Weights of a small mixture-of-experts language model, trained from scratch on English Wikipedia: 64 SiLU neurons an expert.
Below are experts of layer 2 (counted from 0) of a mixture-of-experts language model. Rows are named router (the router's row for the expert), up (a neuron's input weights, with its number) and show model dimensions 0-127. Each number is 500 + 50 x the weight over its row's rms, rounded and kept within 0 to 999. Numbers have three digits each.
Before each expert's rows: "gets" lists some tokens that make up at least twice as much of what it gets as of all text. This comes from a sample of Wikipedia text that the model never trained on. Tokens count by the router's weight.

# expert 54
gets: "2", "1", "4", "3", "5", "7"
router:494492548461507523477612546551524500523403540417455503572554546481425414404450442516393445505530412538531443543478527459494496475467543487469542479560455431472490493562622535516514528479468575510523536557504479533446482519499551500591564524525508434500416500570577502484516428542540463515546387523474493432468528563394521500531433533511497523589548501396535468517522406535606489583471
up0:521541453468518625441539515533601515463440439492501462516555511426552427594505465503520477530435468530601561519496572460484487576538529472533496458530469436498502463562481446496454519391492540454509591614494413566439524464567442505483643563595416492441479501427533515426499561526421467512442505515409485499452489486502494481508511504541435558504565556486573516458514480426505474496406
up1:438512467519497564533482506455426471476517458470550500507508497465551445522485517440495481487477504485523551552591517516469532513439486513471502487545558612581495527457452553378561466580457499534466509519472531512419382440470496585567444418485608544559409510464530448510469458587453466423489571527411489609418457502602563509498509522498473574584474434495536538515502556440548456380544
up2:550516506500370567541498572520484475538482523573534397504458525506434535533511490504512525513485513451490421555444494454586516494486488479501441541474489408455469506471483550535431515444529522489602552463427438506522460469506496454501640444548495420468521437466563576464482456546579516493421523530501522534521504573481545675420587505536501505495509467428436470385456539574602525454460
up3:514485479480474483498515513497488454566478517489581423518444567484489467603479484569543511505492428526501539444504520443591473520491521474511578446593451546535462506534548488504493469485525449436562466426522415473548481488463453451446481530540517493394496558516400433540554551491466362471527574530513514448555523518437410626519493499488601460431546405571604447463592429508594555487527
up4:474502479471504502404599484445489522538503556496482453520470497448531512458447553499555490601552478551545503441522484511470431439512414485452528563496598541524531440484546508511561526535442503416486537485564491362489519448553505446562535525581427510457564544505530511532639594439422535453597561528536521575484508462449435408500475542341464437483491532531489460482562484466522508450440
up5:580455445442533465477532488466632437538457474586528525455621486526505452478479512456480430453528531477500573512457557527510500615533399544543502453504478506389443441479446523420484491510420439541459592536590476491481522511460548421518400521470470427545510513590520568634510443410507474553521476557512492465557497457493531523556552467540484451502517527536398493482573552532483449454531
up6:483460605556516597516513541515387553492538531506538583442478496469456498476459492486466424502477544461487424609499469461507480566529459521517490520493513522469480462407544507427539492544428323491516558509528499481615443527469566446482450495444524537474479611472488581479479503512526528510464512515497460323568560493538574541542529450508467582463554443479592493526421494530463536454463
up7:571542489518562582445527513532487498537508428430494584514421537555511541543448438481494515488355566567484572542411507571497398521507484485444555513465534469517483573395523521479530520484438577592523454574501545465508494517483512523464597462466593571389492503510444515449517480433489569511486444443525467480481479565515372596474530485397512502459492503491559558536436447464438447510542
up8:572462473463575473526511530510537535451460439568480520554553571492473436539421536472500585505544386470526454477477568514576511518485490461574377530367587438396544471501548470502542543502554565486458629513532481515438421518540519531592515437436496481519541487464469504553535500505465558508467443477494544448438458526580505516498483448595482501438420498525463457464529367482555468580517
up9:556509474545504501388537462477569451510444537532583411531427486467497546411497539443476426527458452496478392606502476468458464552517407487481442458547534490489564474528429451546501405542470481509634502469381475546506567532480511523514443458510458482556560477489587571488514460574521555502490602522513445500435542566568498473521511477455537504617575481424458427509564511519469578544506
up10:517488471514514517550476449516508548481434511574400549483586484474485576470545480475519565513558501489474518571507478466551531543461433508485495521482411535470383555513515528504461500512508524541493521554472442485487619516484500496510456485460593469439467441498498481534406522422486609499487511592414566403456490445495484481554446502500588522476614704449438541448379500525525493448474
up11:553495497519569525537559374442519542567477561529441417588468577437456591473552505530546406538560458497598500495432459463538532468462516504551538463547488442458469549488520574449465508463420500389605483475523431574479520510623510452499492505536444489435479389508508453552508491438490486467495425556513444493520411487540539556589489542496583493415491499516511471399584523496538498468507
up12:474476556468475539510484461475479454538483470540478436421545512475500496521499560613439459475504488542560530570554484504611502473528469462447522399559482480523568463501567471472481479557372597457551546434521340506514508493495559505597444462452565492497455555479459473440533555433539477510540474542476507508449472505528487563541417470401562488445525649504614485448440550526517562466461
up13:461462447485530489381440480529454503452481458405517525443470475458552508501482457446501473539503479513531532567597425552384520418423527490567561491502530548586524582441451545438453473558522464579474565567481600448561528516517499430473511513523504470497555486476475545490514542442594437523482473516475512471563547538487584503438451593503442460677484462537587503423540490538514479424466
up14:499604506479467498456526480400462491595474516446556478549535500511505455516478518550518443461572425555525509450477614397492526443570567559567368551579457525540537488463505398430534531520419517539543547553489435399446432484526451461467518484538479507470498602384569588485546427581485438520524514582549527471484505552499467443481536518457452484553477448477510466500499494538570489423534
up15:596528556565497452535536474535472483423471485479455563531508456423433591505494487501394483551509559511511481426481470479449565511427450525509539513504486451511516427545522608485489594493544413467541501585519380571532552520522497549573493493521575497422481449509432432425509505479617517481541427419587501443405475469460526406543529498621551512493535494522488425452563534489560482444496
up16:503512430476463516409557516475477521480433448503542467530445635463400479500520545538465525428606540466552423570598491451552474527400514553492489566466516474462520475511580625478513586467422469472480588474464514523546482497494453497614502444466447598521406510441473461500526449513467590467531525513518483482467372482513492442548473542562498510458493584504525526593535534412494500454524
up17:410588516528483437487496436534446583515593529574606463507551511547504501437450528566505441424510424537487515547565480491405529464552644453507469493525480489539421532457562538463463509573461474477414546449461479547500458444477451452576525488467590571510446537532433512443553459560599510461555503494522574511498511448473464504514392465454457531410485543461428519544541543525577486414476
up18:489490486416538524461514456503506464484519537444464629492484568541507466434527513513543502522553557447443562438429464491438543534513393565521579502517594402524524465543482521509553431554554528501447501508429538488489413502533481473383472476455470535390489523496464460537457424506440591500499599477543545456493460482426504443541463532555627462523494542451457502563511510484571535671495
up19:469539462563475414417550513489546489444485439495510467484567493448444517431481590505500475522484489465608420545474481400595453434482520419577557479539534481413523485454556465585579570565476535506444543532546499503439478447563461399531545463450449493402551523566531566402491578481478405445600535544473440464448498485476532504476532481483478488554578500466567490518599545531531554539511
up20:486474454513476535500515427556460540491520562513392531572453518596512513392544561544448447474540349506543506525437440423525571477519450456440387586409512435551631549536530508449468520459463499485496477580552513506491455600532522540547537475541522395455496511546527562591550381483499519541554471476509478521494594544517531477484482513468546511497479520457502450515516444468508453397474
up21:555455552558461465467511462403497595518441460524484511521554531535498586428507469408619443454456369450500563569523478446553560501482487483515468511496528402449546556524537544521484608420473434522531467545598544493446506429431495487521525557488440556560436511490482571466532473550493538498480497513586441543504575534348474500492522498466564458513421581511440475455512446512569499445532
up22:405512521506447503456552520468465474513619577548504469595478463495483519468458450446518449525541439530545446489542540492515536424521494415500497529492541488498446471549499469439460402550481445464551519620561437528375473531533536560521580559465483509474550596534507420493492511535601441428573451514546356535438575553428480482462424476458455518560590493564536477524472492565516444521503
up23:576475477435472561388500524422499464540457436549484478532463585574584514541522483529490513497581518482476525593523436466438538516441551424520515486499522399514521482506591537531457397599518460483520471516524416475533612407455503483524528485540487380541476502416593555517514465580551557417517495509476519509517392455487489519536476472393538576508494592451477507493503430527446543445557
up24:561470486509482496452511419551566437515526468465511526548561469509414490584470474519546400447426501482502490525543549535492469492553445495425458452512430410474439479582595431456508527546464553493607438650386425516427475569545480548487610462467487446519525519462565503521502593480427493513512525417433510522505526500441502489439528477595486490463575532484485595529613495534501513500521
up25:607456534510573511452570488496460465468507374426518384466504487493411454413490584550442495429564481560507554531552497531460511512450526460516543474563472499506453423544551393451489489487471434465459488519484549523560464518390455587394527486438502591550521496504590569536538540498493569556504578425491434460488592449529471546511501560478511493487523515434517570475578417493572525538510
up26:577568471492403483547444525469525567537450564424467473523471442552540496511570445471493480465604497507548483453521397415470562498486429545470434461542600541458501518560580476496491526466519571524511559560438518564571524467489495430483547440497535446527532456570516537463466339576550509470569547522422499407552444563474487427446501454583433501459452539453474551547471538498419535520533
up27:470490470392495537474522478443585509477524460474554515488462586493469421541413489575478496506481545513538483566535442398527373499549599511497523459554488503456443565447517475489557515433501536436557505516408550538482547539482507529525521446457497488539497578378521503489512568483476541601506543452408386432505456500509621443492484491435482560576456575426475528526531530498541451624534
up28:521488592415451435554515454557498495498518467516537531547485477481545454546494541559453495491462561460448583491527478454472417446356461497512590412512500534541492519479535512477548552464518480510506466544424548492449579524439571558465493507350558427490478454545431457427589448432472520496471438435478605518461501539422479451546500542523510547506533644498448528511517575577533562483574
up29:495485526493515622500479512571499585504449490425605559483555472497532556493496524523433497464510530576542545491489455522395469475586454521443526464493471488516510561565466612495538542482527489452497449532467488452450428483535443449377453569525577472420501551504478418573587419495519514424410427413586447463434436457477508460524487518609551462578466439589528472550520491511524528508536
up30:455504397560434532568477426574536578441595499514501430563478477532495488434571520423526530467577477419534562466550534493548455465521482520455506559488502526549490463491516535494400446480436462382531454544518481484458492530556482579536482539467469537558505433542548515513538430544515546383486421538604453470586458521479493504520474486417432504582560577570446566496469507494396509558407
up31:432528557464460549471524443466610511500511522446540531451552506479525473456537563519468414532510619458529517443505660505497418609523492452488535444478498471578446413435559474467578511499486474442576533502470459511441433505513538467507493479532511443383548540478541480482515483480515556500505364458528564488524488530497413474463355482626525515474510590544544475528504480472490514586523
up32:457590514448514538515586469532544551530458457560597553510474493566445552501512493493426483469527496540508477537481522486641524455520443501494523459594511437534510495450523536469456566452433578416486488461387571523492545560612450441492525485594525531444471456612432459493532412468464509534465460370517465502429492491495449605486559436533450507535463482447480469456452553532540487583431
up33:442470496597477552520451627517497481463523500459445422566524449475551464489412441474560441451507488494557510417539478428474526484506515479481494574542531460535504515475476607399521412583459486529453454452576522471530509540538507598508560467456429487478496519520459602555465443576546414538513594555577536479512560560557516450533440550402519475508432488475488508584536471496490401391516
up34:543547531438476614524430499535517505553501472546515435448441462553452500484493513552493638446420506427441464544567557510474511426566628441540523478518484424480464473536465468458563502541452486462514504415483559516427439510502426501481561560374532497438440445543540454469501602454462456576464486401526558438532530501596441558538529490553567534529471469579496445490505492493533587534496

# expert 33
gets: "er", "en", "or", "es", "le", "el"
router:497627451490554521448464498351545525525485542492466413489426471435483521470549443521479513471460456422420475531461484538578520508567541482512504559570608545493527556509476399465519471450509568492548547450431439590410493521496372457487469486528485558529458491512557520447426488516531567502468591543506461515509439552522506597474373485502545502427451449534582496526514511545526499498399
up0:377565493500494454582491523481470497456396501508533460523495508489570551466591533537529482416486565394504467534625471484504488481493579522471558466470455428552434521497511495511523396504539474457520390456431524524474537568506499508498471469568495443441414528513512475587450522553621507516525525460439447423487565475440569583468470582426526520414485506522575511594520544521478521436593
up1:512493461566545440521550541532549528486553494491573513431496447448516474515419497502489545518454540553515449495586409475430460491418529519618501587493446461529502381553460457536500495466611532529390461473464574420563421519535447527510512411441579514512563612544499507387461496460456504499451515561501477519567487577554392468532535559434471486446567481545464498474579497544444469505516
up2:494379510457497504558649435490514500527523502478548419458517552511479500475485472512434441465474545451512439584489548461493508519588490530431509532508561584395520546566567540536485479469570509427486519501451406591564476509482527457552440507497527480529449549584489451538498542489459539470474559474457559520497475476484477508382464433428351505536519479535497507511661430476547482502589
up3:444598489443465513532594610459444506493538561510453500528498487464454531488466474529485524477540565424543510542394470447474484536491504613494480529409611512574545555550535506456516510494573534536544540482427412428393516459493521508517541537489414501563528467521464473481526513529491502536508489555557481456449394398479530512499422437380557572599422559479513530481501385485554536459489
up4:474529498554491426461566539535478460412468442515492434457454570541527499514589516450554490494562538602500477513532615400424576505519611429511432459417481443501439540581553514489441526486455563553548454444495476609554491508482458560505619525460543469482399484539488453467480495548440475430543531482497429424526561456493489561633547466508438551475435457521499526492501481541520506468443
up5:533540507479453468565508519518441405464609480513424554470486571577418503480515473537505505424461526481446594455530496528504545567581476514400435494543537437553440409570417498522540542529522529545437605566543533518467466458503509513545464433353392571507482475552533489500508594503490487428602520512460519479522490413492479583470563478576509487395501461484480527511434490478550544500453
up6:439443532509451459454500495472453518493426440476511473467502552439410489396517494492537568425457512440531469361524561542540464511531489517579485536494462408507604500559568534511548498533475492527462543428518465508531534558408543516490494420534526553447423542495491539557584504431514473658531551529577540542466450501444508500541504396504472469504471468494619469482616483609552463478480
up7:429563440473559539548547506484522440467442552479559512444490447486470456523562403484488437501451556584573551416514500511506579610507510417547609560500477483510566528444438472528521472454507484502518574557514492464431530573497475471437544557534521584539460506573444555416508501460469536490447529498464447527450443469535454393484457371471619486503437501505468503499521593552546408581471
up8:453489477451584520623497539513535499455477510374474480441469463499561502433481462444490481458525464518448483515533533481524520575526520520482467451493580574428533489481483582487441428471557577541624525534421526498496483593538408543524419505509598477505476517513641513367512461547484460546543490440508382406555493489482497489445537555518461466568458519498525390502562491567533531468505
up9:421425457445489552531436553474484522592476507493545452454427453618513562526536530602571461474479435471430507448515413450557396411560555498498474512467427451504525583465523534433452531474533511512522511532541515464476533594468479505517424550609598537518476490553520552503450468506511553489464441508537495460553570430492470463405448521480502518548504578494529505553432432394580499516604
up10:516495497456499541530421473461476472441484487476505479464473429538525514506495415445498521473524620441368470531542498450428499536527593497578544518484453421509461491526574470479523452444541518522516517542495504443441533472505437506504508593599523507588461477480426562474419439586606494543494519539605523630521470480414359468462520535520466475575474495572598547489491577507423502502507
up11:464508471562603474462421467531433422469497514530519539417477508543474445526503367478443543441485527471483570516560474578518483497541494517519520545539471434495533527501453602462500514529516550529397486492546530575615440483501426465505439500580483468529549501539508494445594477480429558476529462582585516485440512571424431635396509452513469478502469542496497484550467532537582456360526
up12:442544444512529521508521430406604481482518577531521513578411445525430505491510446534529568435499469373399437422514434594516469631512445529513520510529434516449567510433458480520452478471485558499484492468459567495410560470518493517575474546425542496465519547456426506373456611493550575475506454470508548513438452528528557516540600452535521518569486531536548526539509548530450474485528
up13:474502498508506531429470477480569443431451576555456423473565475631514539509501508502479491582570499427567480414447488524510487487529518541492488617491490400579465522528400479542436563439542441511526528465478400524515439551472557563470547484520522514519464561397429452536533437505545526459517541444581450529489473628500497500547523496461579421515563500499553444585423562449466492463412
up14:466507547466482516539491468478582492450453516669460534571546434527602397559463460498582474476441424425486524475475554502491550501515571421521425535514542509524416532472480554514536468531529564561399570506555555479444487457451428469474528500401533571524532617437451611474470501515516439514460509508511484501570543506474508517523439495470418469354553486545472536523518522506508472480419
up15:539473401475530508535415532472459569565520549464549512497462473465548467506518473525426610494520425484506466551561540490532555410596514465544505551548573527355545462501495402519488498530480501527475602474479508569430618469497486503531504572434446575484461514515514548394379464490486621509471496506535519525514521554366456507482471453553533424480443444470503510491548471535569434496471
up16:485452513488505515533560490612498598490452524482446523517615516446492508567488469456506558472494469574465585554530556550518534499444574430438510511451431475601634487532555563483495558516439533450443462463444502515482456538425476522494541517455534388489516553495511393403436493567568601620414417491477471503471540522438484495435453463506539490515451527508479495548562411464471461528457
up17:503449407599525569595574442414513525510483530472498457412420531442583404522494467490530537510488587532465528568480547408593478481605480524445488476438511485494509509501574408428473466537516486498453553390576414511524565566480483535496492491521511560557440471530494422445455509573550517417470531431506478576510510453545488469558425494517549470534436443470491574527501575476567571449499
up18:564468469528557487478537560532453494537450497434470445467512477466557487508491517567526463478513500507451525494504575479454507435603504498622502500570664496528550477535561497436517575509515605527650569482479466529500540488496504506436339421420515570439440452471531478519502468553589458457425554445504444457472480476481493501439404471507545489501554528440477464546576473481526500457410
up19:548440438508589529510470495558393544433436440652499500410520517595474570530486490499468515537484461438470521499536429535559483500492584532465409557509513496616533501572468472524502385520509599402597497504486526412440421537452512499544540505491521428436500516523504447509485473498578502557493477475572477497577554463505573562559517453384518421570478486528458484477453501495499468472450
up20:490575384408571527517464611461583474477477518438446475540436517454577481470568539470514537524536484485509530514618448494460454451487523511537420442446613537485509449435551617567516495494436461534432601485483482590510468467460489463554484440479495500551464550479493438546558398461484588521515462453454441608515507580496569541555490448504503498539484505503453562450567423491489451521438
up21:457444434551481533546583522584508443519530480557545476468498543393492463555534414506499431529401524438465543508595530473548511497481516518447462479545487528561521495488417471510559474484538461611545480593511534509426467442551595434497459534497597485389450502483421507483496440477569472496543452574508495550521521439411562550398544509378536540445615505480482594460478523481526487457489
up22:492575458545479524459465508424483557602463472494424445483411458476579507499483546536474482431434518521491476439491428519495400502537488518581536461574505427424476555496562477487462455448496444558507505442594416463484549508594519514478505520573607596443481490558430619467518529608427483521499522517516454470461497485538505533571571483540453581421540509534510477451601402509460532443554
up23:564431422478529488513454556441544461436439532464479543526480582506484514580487524551496533485485499516457483367507528554392548521396479514497458576378517446525558536415512397484601482549473448578454475389523535520504481564487503568547551537447528582493535518474547536450486441529428457496559468554526502529433488515389511549488518482443555443512531546448510456485514623527501467568579
up24:586459495383475498529459478464512496537488540514494374523473511450512449404470519521454411538492486497441461562451444597482410504540490447608532447489511460583572543493507564472505433524468490503526498527544510482451418576551573491547477534491441474491444605575493521442478491563530505524482566473457510425477569519502475583574438511479473526525482609447479565466394622506602511522438
up25:478519503552533553484510563491535432509510525486491522496489541460498561438522472538548511422486489501539493467472447534495469544637611524505462537595517431578516484432537384539542547405437458453583444572542524536536478443476394494442460552608506488465517463558469503491454454503578528501542513394544501477568538584499385533493528456416465506445473449410575457481514436525581440518430
up26:585495467459519520492553596489546403485487530510578460424499508486487523451523487539502507481517480495444462448430533441521496583486456570571486523637461561524551540519501434432476484501426451584443564472462485534502577472449544437469478578431502484518380425435466482554560440464548486534430478549574436519428522530439457574524433528504502602577458502414528453548438526510595568511555
up27:496505447470525439458532495492515509530583542576591520523493531497527433411503524485529554468478608398495548421492606422522565483461492510515503620468434528522489527550528481314502539468495481373516467459544554435424520467516419590423438429457511558578504536573502522414461487541465567507453481505531465501564542515509468458458517505610539453518510510569502494453526473490521490439504
up28:476495536525568495459566516552545484486453555509428518537545455552469544433471433487585512553463486490604415505531514429457478497493510512527466537441503614540541529430526480542533503441499526374399498531481547508476548580499452451388488588464490532481526462506509437550499511602479410555445487551473517469498566456445557521504489488550470409538435585476451468430462542580619528499367
up29:474496505507476466440478549510501546490464541493499455504501499603422528516530547502464445577466546458478521510471474465452559501475490471468430564637542420539368499408406464553471506494559447480425493531437558510489406479418567562494519538446449451519433593491510564519439477523519518590562439561530494437497525540534480570393558475481417543502509593509560574488522519625537474436533
up30:461457486474492559569558507447593498540507489554526573502512453525500520456434442442361463566506574656511532502492434600465549485553543472460434470538496481447530454485459522475493428505459522465512554427528426573524465546527491505398461484418572457506526403502453510511547523467523423447488559509587517486475462574494429476573543526545604541442457458503483556555519553573448416531446
up31:461558513506496564508438522496607543492504502480506551477457469481480531552644484598496585510452502511562506493478493511509511552446418545451429455471500477526478532554533509453406444472487448461564455507489435517507424496507424506483490464539524521543536491513499467497534413433553512495456538517478403504467405574481633446498529402622386468563505579485544527520457509555632410543440
up32:515511522479507721478530480434428459501433519542532502506522502504487599538508522513485425464530495492485569500438435536599563429625479474493406496533504594435590551490434435469484550405467521404465441475496414541428523554441499530488502532596493489502533505517409503480529542533513414462510467538499535492474529507516439458541471451482577532534507436552473458500544494529456529597449
up33:466452440479504531468420488445410533481549550417413462537478585439498456487450549525494543618474401504528495400576513538460458461481511499503460475460575444549516569456557418371522541556484449502531519497439482555562551476535480456494511589479469512533548468539544474459611518466548502509496478538506521488508538561578431496658506415574485532503431459579507545531480524430564508437466
up34:507530492476572413560443493475414486539422550508456508481483528498544515468528511570502523364589510522524494486542435486553490387504493445567517576452482428574443615575471420519525429512540503520545458483476521532500510426440482420454477492462490454486524513501623570561564473456501502506557481492518483489562588460568479402457546487465508601516440470584542498450505477608435415565461

# expert 40
gets: "al", "N", "o", "M", "an", "L"
router:497463373559597511436587587573526530474525463444489546448448638491590450634481482510451520509452510435480459450440523437578616543568511486482464414525536500475529477554467469380495518469391515517431549476483568514486424445550414535467511537544454537503539558509502517537446444536475515510515556454484560441479540486551553509426465465494457499522456523563581524460481475531481490543512
up0:559379460601584440504441495577550501452531484570551503456461460422524439541525550609490530525511497442420468390553514475529545464524498470486387496500520476557559532534472356495551525524504565439583555458574439510490529526495570550460612573545531480548547561571446433523527516449511513488392472481523491478437476478485480459436515511450480462551516443524462499491556501546496442439423
up1:483462394492539454438559515466577456464440440522584520447562560575483414490478546532545520511450513483446459551631545476514501529447512484494483495520480599449547499514579481465560526464520503494539497591513547457473484521530462508526428424611474574441513551545547494432514512617450503453551539472540390462419496363442483551447468498529461471442542572402553461434537467549541495513498
up2:512436391536473509604436556466487554544500503478535475505512552468526495509595486497597476542517510446509484532519512571541481520537534471569478456475444500405498543527618524371476538442505504487429439503539555519490451537579603474584525501451533546497444423549484450439409468471569513524490571500402464471467459473416430468536534408506499622460504590506476437579501537526506447410510
up3:453508421507540436543482482466653557537572516490496584524575444543500516513499483517435510436528448526451516536484537483483514526614555457421494474508583516435569453436548471508519531487483489441445427559511565445565531480520377471428564460429511571529571542559485540411480520447552483471530550442492566485484451474525527503347488551495541489464448589502378498567524446487518512467451
up4:471568382509507530463414601560481502471551511513551544492459546544565409473499521526467506511508463544479476492495460459503554446547439542531519427472514546556455444518516467552558495492369445531479458428478483617503448502555499531423513557494580561493587524466572530451479495501472559438425545412464624536391513444573446521530538430565501462498469506496511393535523408566551477544461
up5:547484442552448498601551567556535539479543468565554488495519492604520435494455506493553507548573600516469466507517492478511522507485570481525408465557511539533560475492488415588514402396555562473433508552469470524597521532473491531387521489559485519462526466477474409533489354507460515481599497481389410461478546440504531520533516488492446527497509393602491399483469452511429508489506
up6:432527463474441489462521478448495405423489478467512572518509530468461508569549471510475497455506492507483320446477524477542575451504498484519512518610525488412537517529463528491476566548443590533463492540522422465484590481526406406468598454490573507493506492524445569544443498508527478492497511564622596520478510456600372511457474508560481533551550429493547577528566436524529481531415
up7:568468451543544443518440464622597392474497440514507576439516552530462412537532529486413571496569353534510578370536476517445511537545514450454454577508482532535551485483538477534486449462514474504452478600404516473529423467508488539471495498381573488484485520572601424503550526437473541532547474471462480521530521560475565487415502431582483430515516524552498523496477519543518488468523
up8:469528448451454548481589568526558484469532352561509572493502500535519416404521557533425453523455481487539458430579520457517522473437544462535548468486557499516418534609472435442488483475399433541465567467448544578501546520499410489496507475512480460500517513524521544426500406481483576475522498401487449484513511491569526584535451568500540463404582541501491488586487545554634544457484
up9:469521516438513453453569504550550557537584514546441511482526593537551478502418559565565515483507575379436462468526470444489565518446453461570482518504491570515480534495523456451502435552458494468545510517599478427486485507531542542518411498464415468397488626491438465496471499437574536558389500486522514552496436502444548628552475485548410447516516502494534584425502473530555487410422
up10:537443550496547580508493417561531448423531427526495425514579581484414474537517513552537531543613514493547443469478525472532504559593586595511585424480606498571488431587470542467442460445585547427533502480432413439474521475490534477456542475473470521475500476489454508503524494495458528519499503436509500489479507434491435464428537441498456462440474541693496447451524445469570525514513
up11:440427479529497531498575556461554623510493379474395563422525488494561470489566514494559475625571450511501407531509534481513559528567548576610512456488645559471505470506480516404502497515503455488456521497488581570524515490545539505441433482477466537509459453545474489508505436450451555503453506555499495551495419430479498405436421431492489446607535505524442430448532541468486514531498
up12:541488444496589520458534657510479451449518471529525483392528537521523496485522532502452543432485494437561426487553516505558595545522534539514445526493518456498562551458574399376468543502508454506484421535472443470553510484608457497406562503529521498567477560481523481505415442408561533528462612444491483391449496386447555488513467626526505502520532494538492509494520408507491525507467
up13:479455437546478582507515506493404497552464456436500504381503487619501464542518470529474523508518542576523474594479563478557453459565519378454566431498496439528427548482505512413468508506528525463383438489441473492505464401604533579522632515567490518459523494565528444569548469530489551449484502534454427545477537517495519481558486418520434509478424538471525444541505529573593443571502
up14:521405447561578432485582567417504533536334467420544523474433437486546488511458511494508490467457602504469381446431533494413482529609443513546496494573466485531464586529466503450485540523426534479562560539495512499509506490628474466473483481428542505474465441424523562468580534488588520454472479485552512509434549419540419476515497532550561500519543522546556531434571557485488541492506
up15:540452447461500475516471527539485534514507563469491470587449475436530467443327495439440512531521437484546543459599496560518641455522413538399488490568588475497575497487456512550552474506479524490474494480504535389523439542472481434592529597427505493515482515602550477506567447450541420554522521486577446485562485434442509488535528488460567470539508533603512474467461501533463397497544
up16:539566476555555514518500466527592518528505551540465465479430589568521497583487487485521517564482436372457511534546442411525503405671529470420519533474449456496490490482416465527353476421439530425451479511459525574405524474533518411475455558550550550500550517494524431524429512546574536513494451536474547513496421510515474473480509442434498490444519526573548564579495524512571496511468
up17:589538398525548601538510473455483456490528454457453513522496526479468502461501427435490531516494480541469489484426468400551518434515509509593563569464558538430548429501489457447494561481503457541533558524456325552527535504546492445506428442542463430507537474512512448514477515578568516581497479492467543579468549475499423513572435500433616531541514472498640519531539522459374533452508
up18:469512616462466504441582444476498534433491448453511508437472609555491563499470423496482453459448446506474464472573528473554432511564532490483516531564525525456527584467579459472486559493522570517507485490448447504556513424486456442510533516499579422427446518432544594507450512564429423532491524466509480505483534554412466539603436466441487506506387484509548583420552500570646526539578
up19:474507494567494572496497592442494558494488468559516530499508553515487405509536513436442522535469518463531458406486527541534624457450589445473424413505461484548456474523507529412513531506482373514438618490469499539468481460454468522434655442431613550493570558435527511554556452514517532558497565482383515535458494485527524546434450525495491529502484443495456430503558462552576504536429
up20:497546511505501545435561432507488410484590594494454526404496576449465574597535501492455619451416533599448460524505475463446547473498424548516390489486539490495476554501539476536494550547444514445550473471480484540536507459605436470487540518440532544461518499552391511511540466494496496473534446494549514401485545477577400451455472439545574604503559443459547505584585484519476438478442
up21:426524467464457533441503594466612428545597396551521498587449507462544468474571502502465603479553519524534468552425462450549511523518410487429513511501512535413501515476530448443576431464567436547546529428514480498446511516492523596559453415498508515531574509555489456481521491525607489452436497510451476386494508502542475500475442523446543499545497621451575572487553432553506454467414
up22:494477503589447450566489490542483469461470517484471501487587497528554437606578471527471443535470509430526441402540499484537501435486505476497561519529557538596488579515555518511446519457516555560476576465367544394409471419552488575389543578510440546426480441461527544533435460526480510470484451482504482548562546495481531436443532440532492453541428546563506435531420573462544538610488
up23:514508497470423447487440532588460556492460576490429514549512612574518506487485575397458511497555501456519522572440485484456600498511463529506432533539530442538430480506498609419661521523504397501510457526455519507443507476458514562462505577472498390456533426495490453548494477515426574497491449482524481498456527455505530395436445459572472510513513552541619486502557523453509448535611
up24:435436445504581477483466391499510471446526546518476533498511533494506465573507590482493490500391485464534485421403476423481459441529558430533469530409440462537501591484495474428590507595542443424592491435559522557433526514557513428410577538484522544479549458477484522577427521549510511542448470521514509477514499479519431425565513534421496518437570560487532516627495545586558552561492
up25:499491436477504457560434535531435457477601471516452474571540504560557508616469517509538524451537543492527470507587483473533537469504545546507535436430561546483548586457523487446558504472463539496431446472528487517489418387496512465514486532475514497542493496431585336465462414547511470539437506593523446506449466501539516562446438420463478476609462517546526493630557420548405545468550
up26:522550437511536455413560460455581510448539530499509517546454566457510529505401492543545589532495463448563451517414452519470537491466500534483454527561524494464492469483561390380588564519510549457394678436466561443454529513513533482466497540526501532555492498503487489453601485459489426397489439494431501446540418478525439521531519484585572443508537432508525554486597520535478547484545
up27:501512482501591506480544511495445419480524331450464531529536583504532481581468464477477494472503503371538501448484531447529503449451470532523568510658535538456478573585557524360446415517528521559505468527450463499459377500496549455536555509482580565478478463475469466481520438522558514451474533589398468515445473476558574475444461561529519521556552520527561481499530518549447448506527
up28:444524478419519504551531494490500583475537486500548528410492542439520443561488575536528570473471504559470525514492523419531479489537441520469494492469385456435564493520572499473511387505508614457515486430528559480509485415482521538485478443480465569461474487455453558418423561489534477527473569408523655506451537488497478464583428408533527581510554438510545453526591521569468416613523
up29:524540449471532443469457566471470627517537493427489461517435590444534501437452510577471457509509502547540502585516643533443494485550514467599447451482509474505541492537671511448571530410471440487511438609549558524586627576463455497477519472450549513504461457487515531498447481474474497452549482489511408503518463528493500480437437496443439575489507462404483500417445549484542518521487
up30:531567512508459508505435521477485441538458488608547502572433510460504500492510495517465533504641558515480445459502576508526506509499432487532430533508565499423485500520539469403419455492473543473551473509442480552428392438433476483459546504527423521443535535509589448549501441526580373478560473502596552478513448460622578546471501452433534505545409522539511467596564527592522460473421
up31:538581522541458483523474477539506509548552587493427415425507536424488464454540566492522464630515462520572482409526516496509576565493522392510462366526518494485422461417539463551472509499524546504570620506518536508549540430537424486427445492489528440569541506475479512429537575538575476417445442507482508550504502473461482515518425506622537605474529436534488470549422496472469427461508
up32:506553538411449528547496431527474525510454461556465411542543573526492536478544532484411537513453404448428510606468466431511472558488528517486497559472611564427519605453542405491530490616494412458525508482457464582408470540553452543493549493499549457540436485532460499515468521467505460471527445525484514542545545431612562489512531417470487464418517470606556475442523494523541583401495
up33:522455498498511556561582588579503451441512479562474495471575478493475518505468498586483524472562481514484496448542533409570530418605538508533452470512536504449449565583485505491557477466443556526564493494532480491517506422417375547510429485421554552473509495546497492471493469575503521474387437494360492522399517539577550446458421556511515502544529549477588490446527447562449499523367
up34:471472535533486516536507490493524489565595505581546562442541536550582492478532450503414474376438553510508426491397531516466560431532439421548462497468504633575499499520531452510552492552543599522487510440378514531509541485491437413506418471509548560488490480484513401456479500487519564434523414534505585470564498509558502523466494530547467424505492514508513420476516396597499482573394